config = dict(
    num_hidden_layers=8,
    d_shared_expert=0,
    vocab_size=8192,
    norm='rmsnorm',
    norm_eps=1e-06,
    batch_tokens=131072,
)
Below are experts of layer 3 (counted from 0) of a mixture-of-experts language model. Rows are named gate (a neuron's input weights, with its number), up (a neuron's input weights, with its number), down (a neuron's output weights, with its number) and show model dimensions 0-159. Each number is 50 + 15 x the weight over its row's rms, rounded and kept within 0 to 99.
Before each expert's rows: "gets" lists some tokens that make up at least twice as much of what it gets as of all text. This comes from a sample of Wikipedia text that the model never trained on. Tokens count by the router's weight.

# expert 3
gets: " ", "in", "n", "en", " time", "on"
gate8:53 39 36 46 21 59 30 33 37 15 57 43 60 37 46 33 46 39 35 27 43 76 74 63 45 44 59 41 52 59 59 20 83 55 26 46 43 33 62 31 58 53 74 57 36 44 53 44 38 67 76 27 46 51 47 59 70 56 29 73 75 42 63 30 49 32 33 31 50 46 57 54 47 47 70 25 47 40 70 39 36 63 63 48 57 34 60 58 60 56 37 54 41 41 36 21 55 36 15 35 46 37 46 34 52 27 28 42 73 55 43 41 45 50 47 45 43 47 44 45 81 59 35 35 20 65 30 54 20 76 38 28 20 39 35 65 49 39 60 45 62 62 57 46 51 76 43 67 50 43 32 47 41 50 61 40 31 65 83 72
up8:52 64 70 52 71 70 41 58 49 43 48 39 36 61 20 46 48 71 80 25 39 27 38 10 60 53 58 55 49 78 72 56 59 48 60 56 51 41 41 40 32 65 51 44 55 57 71 79 65 15 44 40 40 54 68 38 34 20 63 21 62 44 22 53 33 48 58 36 22 63 51 81 47 47 43 51 56 80 52 61 48 26 42 52 52 49 68 55 56 34 64 48 45 65 71 54 41 43 69 54 58 62 65 65 58 59 25 24 73 80 59 58 35 82 59 53 74 65 38 46 44 57 25 45 55 69 43 43 53 54 68 63 62 46 49 59 57 61 73 59 58 80 55 76 47 64 49 37 58 75 60 72 57 42 59 55 66 57 36 33
down8:34 46 62 40 65 38 35 61 64 42 54 36 28 89 40 49 47 22 54 67 34 41 48 37 50 34 63 55 66 33 92 32 41 64 71 54 73 58 45 54 46 73 49 34 60 38 49 53 72 71 57 37 47 66 57 37 38 08 52 26 39 41 40 24 32 87 51 52 31 45 63 52 31 34 53 49 23 40 32 53 38 45 67 52 70 39 41 36 43 61 43 49 65 69 38 18 42 52 75 72 27 50 58 69 40 36 29 64 48 60 57 62 35 49 21 35 59 60 59 77 45 35 26 45 47 25 33 58 40 41 48 62 54 54 43 43 43 40 54 45 72 59 64 35 47 44 51 49 78 32 35 35 47 60 36 31 57 82 60 55

# expert 13
gets: "e", " P", " K", "he", "h", " t"
gate9:40 58 75 38 48 51 44 62 65 33 34 49 73 79 50 41 40 42 48 48 57 46 79 56 28 80 53 38 26 63 32 54 44 51 11 47 80 51 52 40 27 85 55 41 55 60 54 37 47 51 40 82 54 27 52 53 39 51 47 39 53 60 54 63 43 57 77 57 60 35 57 28 70 57 57 30 65 65 45 53 65 54 65 30 55 83 56 59 37 69 37 19 46 41 66 61 52 69 40 58 82 62 49 77 42 16 54 72 51 65 48 58 67 53 47 49 45 49 44 39 46 65 46 41 57 57 59 51 44 31 23 21 64 37 59 55 36 59 63 43 58 78 36 47 13 59 62 56 65 63 21 73 54 48 56 51 78 44 20 47
up9:35 25 47 54 14 72 57 64 18 50 58 58 64 65 48 57 48 16 21 43 37 45 62 56 36 47 38 36 46 57 55 34 64 28 52 70 69 56 59 47 75 55 56 23 63 68 51 33 36 56 46 46 56 76 43 35 32 59 40 64 39 27 43 57 79 26 45 48 44 65 66 45 57 44 60 68 71 55 51 48 58 41 50 47 66 53 56 45 80 49 59 59 47 69 22 64 51 47 24 29 41 49 62 73 35 62 21 67 65 25 56 38 46 48 34 74 66 45 42 74 58 72 80 81 42 48 51 61 51 61 45 25 35 69 34 53 53 30 28 33 47 26 42 30 58 58 45 59 63 47 31 53 22 35 41 78 45 41 63 67
down9:45 38 60 63 72 52 17 44 56 48 45 54 32 57 73 64 50 12 48 59 39 39 48 19 83 53 40 31 56 63 74 63 67 26 45 54 51 75 54 79 54 70 79 56 36 39 60 21 47 41 41 25 27 46 66 38 41 43 34 50 48 41 60 48 45 38 31 53 67 43 42 66 49 42 41 39 24 45 69 42 53 40 58 51 64 42 45 44 61 25 36 53 80 84 66 62 54 40 62 49 81 47 78 46 47 60 43 77 55 53 32 71 64 47 48 79 48 52 35 66 35 68 71 71 68 68 36 54 35 49 39 52 27 32 31 58 36 67 55 48 54 32 30 34 47 44 58 50 75 58 53 40 47 32 32 15 64 53 44 59

# expert 23
gets: " No", " no", "o", "u", "on", "an"
gate3:32 49 51 41 76 42 50 40 66 23 47 61 53 51 77 48 33 67 27 57 41 59 67 50 66 57 46 31 14 59 47 64 38 44 55 49 64 50 48 82 49 46 56 58 40 54 33 54 43 62 69 39 66 54 58 59 35 59 50 63 62 53 63 73 78 64 50 38 43 40 59 42 65 29 56 40 66 55 29 35 76 47 54 31 83 48 52 77 48 58 61 44 62 66 74 24 56 73 48 85 43 61 64 58 24 28 57 82 70 39 30 46 07 41 28 53 28 64 71 54 73 56 58 52 52 69 62 60 60 61 54 56 49 46 33 69 66 54 49 85 63 47 30 49 41 39 35 45 41 51 60 67 29 65 52 47 48 90 48 67
up3:63 59 38 49 30 74 34 22 20 65 77 35 72 60 44 48 51 48 40 77 46 56 58 54 50 32 46 43 32 32 62 75 54 37 50 68 36 56 51 58 44 48 71 57 34 41 67 58 65 11 58 50 56 52 60 47 60 34 61 35 34 70 66 64 36 46 49 43 54 40 51 53 53 67 43 41 42 60 64 77 63 58 35 54 25 32 80 44 47 42 26 53 33 74 32 49 89 18 48 66 63 41 44 47 71 87 52 36 42 50 58 25 72 49 56 46 54 72 58 54 48 44 43 29 72 66 72 52 37 47 52 43 52 60 67 63 50 42 40 45 49 55 99 66 69 63 50 58 56 31 31 51 47 61 44 26 18 40 59 43
down3:38 39 48 56 44 94 70 44 25 71 48 37 61 55 62 47 72 53 46 48 41 62 43 68 57 37 69 64 41 36 78 57 40 42 60 55 54 64 33 39 60 51 58 65 51 73 60 43 46 32 70 53 42 29 72 31 46 43 41 44 60 58 61 35 54 53 68 59 59 24 85 40 69 39 92 44 50 70 26 59 50 60 33 66 58 32 49 50 44 36 46 43 46 50 47 54 56 38 79 69 49 20 49 45 68 58 66 73 41 68 75 51 48 49 24 34 38 39 42 19 24 19 57 29 40 35 64 57 35 47 52 67 65 73 39 74 62 58 45 56 70 77 58 61 87 38 33 41 35 45 31 44 58 31 36 44 67 61 62 46

# expert 0
gets: " ", "2", "1", " ob", " www", " Tony"
gate9:40 55 71 77 36 50 39 42 25 65 49 34 74 44 49 81 55 67 60 49 49 59 50 50 48 53 38 66 55 14 74 41 16 60 47 51 43 51 79 52 71 34 54 49 82 41 77 56 69 43 42 56 42 44 67 54 46 47 34 49 35 41 58 58 61 60 66 66 68 63 81 45 76 69 39 71 46 36 41 47 43 50 35 46 47 63 36 68 33 43 33 62 08 36 24 59 55 48 46 50 62 62 17 20 37 58 35 74 55 60 65 69 45 47 15 73 67 63 53 48 39 46 63 65 72 54 53 44 47 23 23 59 38 46 60 08 56 48 59 49 54 46 64 43 24 57 49 50 72 43 58 65 53 39 46 65 67 65 43 43
up9:26 54 37 65 71 73 42 39 42 49 49 46 65 42 48 28 63 57 34 16 55 37 30 54 71 57 37 28 59 61 62 57 83 35 63 58 39 37 65 49 46 74 44 66 61 56 44 29 27 46 60 44 21 52 19 51 61 65 41 32 55 65 39 40 95 39 57 44 51 57 51 46 40 40 41 42 53 54 30 65 58 69 49 39 40 46 54 16 51 50 55 49 46 31 54 41 13 46 45 49 54 48 62 78 85 47 52 36 62 21 61 53 56 64 98 44 39 46 67 62 48 68 40 31 30 60 65 36 37 48 75 49 36 42 41 67 55 36 56 54 51 69 26 76 85 45 59 66 38 70 51 38 49 29 36 50 58 40 61 55
down9:57 53 42 53 74 66 48 47 34 68 72 67 61 29 65 48 52 70 51 27 31 45 17 57 71 54 39 51 40 63 67 34 32 43 64 30 26 30 69 61 56 46 49 63 67 32 67 63 28 39 41 63 31 94 49 37 22 57 38 55 73 29 56 65 34 69 13 49 66 46 68 10 50 24 68 47 38 45 24 33 59 47 49 67 55 68 75 38 58 35 37 56 72 41 42 55 38 28 86 52 46 57 47 58 45 49 35 59 50 41 59 45 62 58 55 45 58 49 44 49 68 53 44 63 67 58 53 45 64 68 47 64 42 50 62 28 61 36 53 65 36 44 64 47 14 63 40 48 21 37 36 50 43 60 62 49 37 53 31 23

# expert 20
gets: "1", "9", "0", "2", "8", "3"
gate10:54 53 53 40 52 55 62 53 60 56 56 61 42 43 22 56 41 36 68 69 51 50 50 37 44 89 63 57 63 31 49 54 68 43 51 42 52 30 48 48 82 26 63 52 34 44 47 56 58 64 46 50 33 64 64 46 42 67 66 47 40 35 42 48 53 20 61 72 42 71 46 45 68 79 33 59 49 39 29 41 64 60 18 48 61 46 42 55 42 64 72 41 50 38 50 72 62 00 37 33 48 46 20 48 37 41 56 56 60 45 53 61 55 64 15 42 64 36 80 60 67 25 52 45 49 41 37 51 32 00 45 45 48 68 64 51 32 46 39 53 66 40 53 55 61 44 56 55 40 37 51 31 32 32 29 70 22 88 50 51
up10:47 37 45 42 49 53 55 65 55 56 24 65 49 64 82 50 61 71 50 49 23 64 41 55 49 27 32 59 50 68 53 46 69 52 57 46 49 37 52 54 30 64 46 60 29 66 62 57 65 66 64 26 62 50 40 55 62 24 42 45 34 48 50 66 36 53 82 45 79 43 49 22 50 09 35 26 53 53 42 28 31 48 57 49 52 48 28 31 49 71 22 57 47 39 50 38 56 65 44 25 64 68 77 41 59 56 37 30 53 65 66 40 46 50 66 51 73 65 39 37 65 78 36 57 56 27 52 60 62 91 35 27 55 58 78 62 46 70 68 66 37 56 55 49 96 58 64 38 59 70 49 59 62 34 70 50 59 24 56 50
down10:56 51 89 69 33 73 45 28 59 85 78 49 38 40 63 44 51 47 37 66 45 40 31 49 45 60 67 63 87 58 22 64 58 28 18 57 26 25 34 49 61 47 55 49 52 49 48 45 71 33 57 55 70 65 53 66 62 55 52 69 55 48 42 26 28 37 39 52 60 45 49 53 65 43 40 51 40 52 38 55 53 64 60 42 49 39 33 63 30 49 50 27 30 41 52 50 64 49 37 46 48 53 72 69 48 34 55 55 69 27 49 37 64 70 17 21 78 33 42 66 48 47 49 44 55 25 59 49 62 23 54 61 37 40 67 45 48 26 57 69 67 81 32 93 37 24 60 56 45 36 41 29 58 48 65 35 26 51 50 32

# expert 18
gets: " was", " the", " is", " he", " The", " his"
gate12:38 58 70 57 46 71 63 63 54 43 49 40 56 75 80 76 36 76 23 56 26 43 55 76 64 66 62 26 53 66 45 35 55 51 59 52 40 42 45 40 58 35 60 27 37 74 53 43 13 47 45 68 64 71 36 54 60 61 30 57 40 72 58 43 57 31 50 27 50 49 39 65 46 51 56 30 45 54 58 44 57 55 58 43 78 65 54 43 46 47 29 37 64 81 24 32 51 41 46 37 46 72 48 66 50 39 78 36 41 30 42 42 48 58 42 58 65 52 23 63 27 53 58 58 68 39 60 60 33 29 73 52 28 17 27 41 71 45 89 35 71 09 48 50 44 44 47 73 36 37 35 42 31 43 32 50 42 63 58 66
up12:51 38 13 58 43 74 53 44 60 42 41 64 46 21 81 54 51 37 57 59 93 59 43 27 33 22 42 49 77 61 29 51 42 44 47 35 62 59 78 41 18 50 29 60 68 29 48 34 78 59 22 38 56 49 53 52 56 64 47 80 40 34 48 62 33 73 50 77 57 51 45 54 52 55 44 43 70 61 33 59 51 53 19 61 52 34 40 42 49 78 54 46 51 38 29 55 43 61 48 61 57 51 48 44 49 75 26 24 75 37 64 43 61 48 33 56 53 45 60 43 47 51 62 67 52 60 36 65 52 40 53 35 77 54 51 32 42 67 46 40 59 45 53 48 28 47 98 25 31 62 69 63 30 59 30 48 56 54 79 49
down12:76 35 89 76 55 44 29 66 72 50 68 37 55 58 60 79 33 48 65 45 43 07 41 37 71 70 52 29 49 51 21 40 40 56 55 38 45 60 52 26 66 63 67 47 38 30 48 27 46 42 80 59 34 70 50 44 46 29 34 58 45 30 31 55 40 62 41 43 53 40 69 70 54 50 72 35 58 44 11 52 49 34 22 55 60 40 48 61 74 58 26 53 21 50 49 43 55 47 54 57 37 71 61 58 28 58 50 44 78 32 33 53 56 56 70 38 46 39 49 62 48 44 41 41 59 38 51 66 38 41 55 80 46 32 29 62 40 59 68 45 55 45 61 59 30 45 32 35 69 63 31 64 43 25 27 60 49 54 45 16

# expert 6
gets: "0", "1", "9", "8", "7", "2"
gate11:44 52 60 48 45 50 50 51 18 54 58 33 34 12 50 62 61 49 50 59 53 54 39 17 84 66 72 61 54 54 43 87 21 53 74 70 59 48 50 62 34 35 46 27 45 86 58 42 49 57 28 37 82 71 29 42 51 49 53 35 47 75 51 71 19 71 65 35 67 67 47 43 70 39 50 52 69 59 31 57 45 84 59 56 37 58 52 43 47 46 50 38 56 43 36 54 50 26 32 58 47 20 53 39 41 79 54 69 45 69 50 60 48 41 54 37 76 43 39 41 52 42 60 66 70 36 47 45 44 40 32 61 35 17 47 77 60 32 62 60 46 72 55 75 50 54 37 25 58 64 46 67 57 31 60 42 33 55 41 67
up11:64 50 45 57 47 57 43 53 27 31 67 54 45 58 54 56 44 60 32 75 57 37 38 58 61 75 42 64 56 63 47 48 32 44 50 39 42 55 33 51 81 33 29 49 65 30 57 68 32 61 44 84 62 42 61 43 65 43 47 44 55 71 65 31 26 46 28 54 48 49 52 43 67 37 28 61 43 57 96 62 72 65 65 69 43 48 55 70 46 36 63 38 50 57 72 65 43 56 85 46 20 38 48 65 43 43 79 66 62 51 72 38 42 32 36 86 63 42 43 46 63 47 84 60 42 37 31 09 45 46 32 84 61 53 55 66 64 49 51 57 36 79 72 24 50 44 56 55 33 76 34 45 67 47 45 56 36 42 47 57
down11:87 75 04 42 38 53 67 51 67 38 55 76 61 60 57 54 50 42 33 52 35 42 31 58 73 52 53 52 61 42 33 51 44 78 56 53 61 19 39 44 40 58 83 61 52 44 80 41 53 51 48 78 51 50 52 45 51 74 45 47 36 46 48 54 47 66 61 36 46 84 49 51 70 44 55 37 69 68 56 42 64 26 41 56 61 52 63 38 40 58 47 23 18 69 70 30 46 56 55 25 76 41 57 40 54 51 43 57 42 50 65 60 00 53 69 77 63 51 32 45 60 63 60 47 59 64 29 52 34 64 38 52 56 68 25 54 44 55 55 47 50 49 45 27 54 53 22 67 47 53 23 76 51 39 34 51 41 34 27 32

# expert 21
gets: "|", " the", " of", " The", " and", ";"
gate9:74 54 46 40 64 34 60 23 52 35 38 48 49 65 57 31 90 67 08 26 63 68 42 48 37 52 53 53 60 50 53 55 53 71 40 44 39 60 44 65 82 41 27 75 39 65 57 12 65 34 48 43 56 56 32 70 62 48 19 47 28 36 75 54 49 54 43 18 48 38 45 68 52 57 44 46 54 70 46 50 36 33 26 46 65 53 35 50 44 53 33 55 27 48 58 37 58 23 74 27 55 76 92 48 73 54 70 54 80 51 16 40 55 58 54 39 36 44 46 39 50 60 52 30 46 37 60 49 61 60 42 50 49 68 49 72 68 75 42 38 45 62 40 55 52 40 62 70 35 37 47 46 42 68 42 69 60 70 64 57
up9:36 35 72 34 28 50 29 42 26 19 33 61 46 59 44 31 54 55 74 62 24 55 38 46 24 28 51 33 45 68 58 38 54 40 58 82 39 48 62 66 50 34 56 48 49 52 34 52 37 47 43 36 51 43 60 41 52 54 84 33 45 56 11 75 48 46 48 67 30 64 36 45 53 46 70 75 64 34 34 44 52 55 44 71 35 64 43 48 64 26 54 38 82 34 41 51 57 67 44 49 66 41 52 50 54 36 52 77 50 82 45 64 74 59 52 46 71 36 44 49 76 47 58 57 44 80 56 46 54 48 47 00 60 49 62 45 26 55 83 74 42 45 56 50 58 55 39 40 18 47 67 35 52 19 59 42 58 43 30 46
down9:66 46 70 50 56 61 41 44 12 35 53 32 76 63 49 61 26 49 70 53 33 39 65 50 55 37 53 38 04 63 42 38 44 30 51 58 36 66 67 99 55 23 61 37 77 61 36 46 26 55 59 72 52 20 54 64 56 24 57 31 43 64 50 55 41 44 51 43 55 35 22 50 64 49 43 37 61 35 58 29 51 56 46 45 84 52 30 66 61 63 30 52 72 47 51 63 66 52 54 42 49 56 10 44 42 50 55 67 33 41 30 51 50 53 43 26 56 64 53 43 60 56 39 44 75 59 53 42 58 49 73 36 52 55 45 25 55 55 41 65 23 46 67 63 67 42 48 71 73 27 28 56 49 64 62 25 36 44 74 41

# expert 4
gets: "0", "5", "3", "4", "1", "6"
gate9:48 34 49 26 44 70 34 54 35 50 72 73 52 37 69 66 73 73 45 38 30 73 42 58 73 47 39 67 41 33 64 54 69 70 72 69 40 50 51 47 69 67 71 31 47 48 35 46 21 45 06 49 41 42 25 48 36 34 48 55 30 61 31 81 41 46 47 37 36 00 40 31 43 63 47 54 70 61 74 27 40 30 63 57 28 55 75 54 50 46 64 38 33 31 63 54 67 68 41 39 55 63 42 58 67 48 41 63 40 60 54 54 90 71 62 76 66 42 73 26 64 49 45 29 62 57 52 75 45 42 56 58 44 39 42 60 50 54 41 37 49 45 56 62 44 52 58 54 61 43 46 53 24 48 62 32 38 65 46 47
up9:25 41 36 71 47 31 54 51 43 54 42 51 46 65 64 69 55 49 48 28 60 44 54 66 42 53 74 68 46 55 42 18 59 61 46 99 39 57 65 36 48 90 62 36 37 46 38 60 42 77 42 37 81 48 42 35 70 45 48 51 43 73 52 45 84 26 80 54 52 56 52 40 75 57 74 56 49 57 69 45 44 64 57 51 43 64 46 64 74 79 29 39 55 32 56 52 23 59 44 63 30 79 54 48 39 40 64 65 50 75 37 51 45 65 25 86 53 42 52 49 73 78 44 52 59 43 18 61 49 46 49 69 70 46 46 49 58 42 63 66 51 70 36 30 63 14 65 49 48 41 31 56 51 51 51 47 50 67 55 61
down9:31 30 52 57 74 57 47 38 46 55 88 25 63 51 61 67 31 50 26 60 45 25 39 57 39 55 47 56 39 38 45 60 64 42 35 54 38 24 56 58 43 29 69 42 72 47 39 72 57 61 69 56 40 59 55 16 45 48 48 35 54 47 82 46 43 47 48 75 58 75 39 50 32 57 68 37 06 53 36 55 31 47 37 38 34 19 37 40 41 54 27 91 33 66 35 30 50 42 46 76 75 43 51 65 59 40 31 39 39 24 38 29 40 69 41 45 51 80 62 57 60 65 68 50 49 37 56 45 47 77 78 31 45 39 64 36 55 65 41 76 36 44 54 63 69 55 62 43 49 55 31 57 53 44 61 52 40 64 40 79

# expert 10
gets: "g", "it", "ir", "l", "f", "ad"
gate8:48 53 28 33 62 72 70 56 47 45 62 61 51 63 65 35 64 47 54 41 51 39 53 63 28 24 86 45 43 44 18 42 42 46 52 22 48 19 75 42 34 42 41 65 12 51 52 30 27 25 17 65 63 49 47 45 50 56 42 60 59 69 53 44 28 53 53 25 63 43 35 45 59 15 17 32 57 61 43 91 31 45 51 82 53 22 56 25 27 59 54 55 66 50 75 82 62 48 45 64 37 69 40 54 53 51 57 50 55 50 54 45 13 71 64 44 51 60 51 57 61 35 77 41 48 45 57 46 57 51 43 44 61 45 62 58 31 35 66 54 65 68 52 55 56 36 72 70 45 51 56 40 54 60 64 50 47 25 42 45
up8:52 54 47 49 53 48 77 36 37 38 31 74 36 64 83 47 51 54 55 38 66 56 53 41 45 31 64 49 58 42 71 40 80 41 38 28 28 37 37 58 21 39 51 36 70 36 68 41 48 23 68 47 32 61 36 42 51 59 14 53 63 51 46 73 45 70 57 44 71 65 63 65 40 47 72 61 34 63 34 43 30 24 75 59 40 54 63 42 55 51 54 47 47 46 86 54 82 29 33 36 50 83 60 61 56 72 39 55 59 60 50 27 27 58 54 66 33 50 80 42 52 52 51 49 52 71 21 60 57 61 39 28 60 48 62 31 60 54 75 48 47 48 31 70 62 52 41 58 23 59 48 26 53 59 79 30 56 21 33 41
down8:66 52 50 67 61 68 58 69 46 36 74 43 31 36 42 37 36 35 81 48 36 68 28 44 62 46 24 42 28 41 58 49 38 65 42 40 64 41 43 34 49 45 48 43 40 43 48 65 63 38 48 62 37 67 49 74 51 74 81 33 30 48 74 54 77 51 68 67 45 66 43 65 52 74 38 52 44 66 56 17 50 51 24 66 76 56 57 68 54 46 16 64 46 65 78 52 41 39 40 73 79 66 48 76 61 49 42 55 34 49 45 38 54 76 52 69 36 64 37 65 34 59 33 45 62 34 22 17 26 56 47 37 61 22 63 57 39 66 51 46 46 58 58 64 66 62 16 65 13 42 52 52 52 36 47 42 46 45 55 72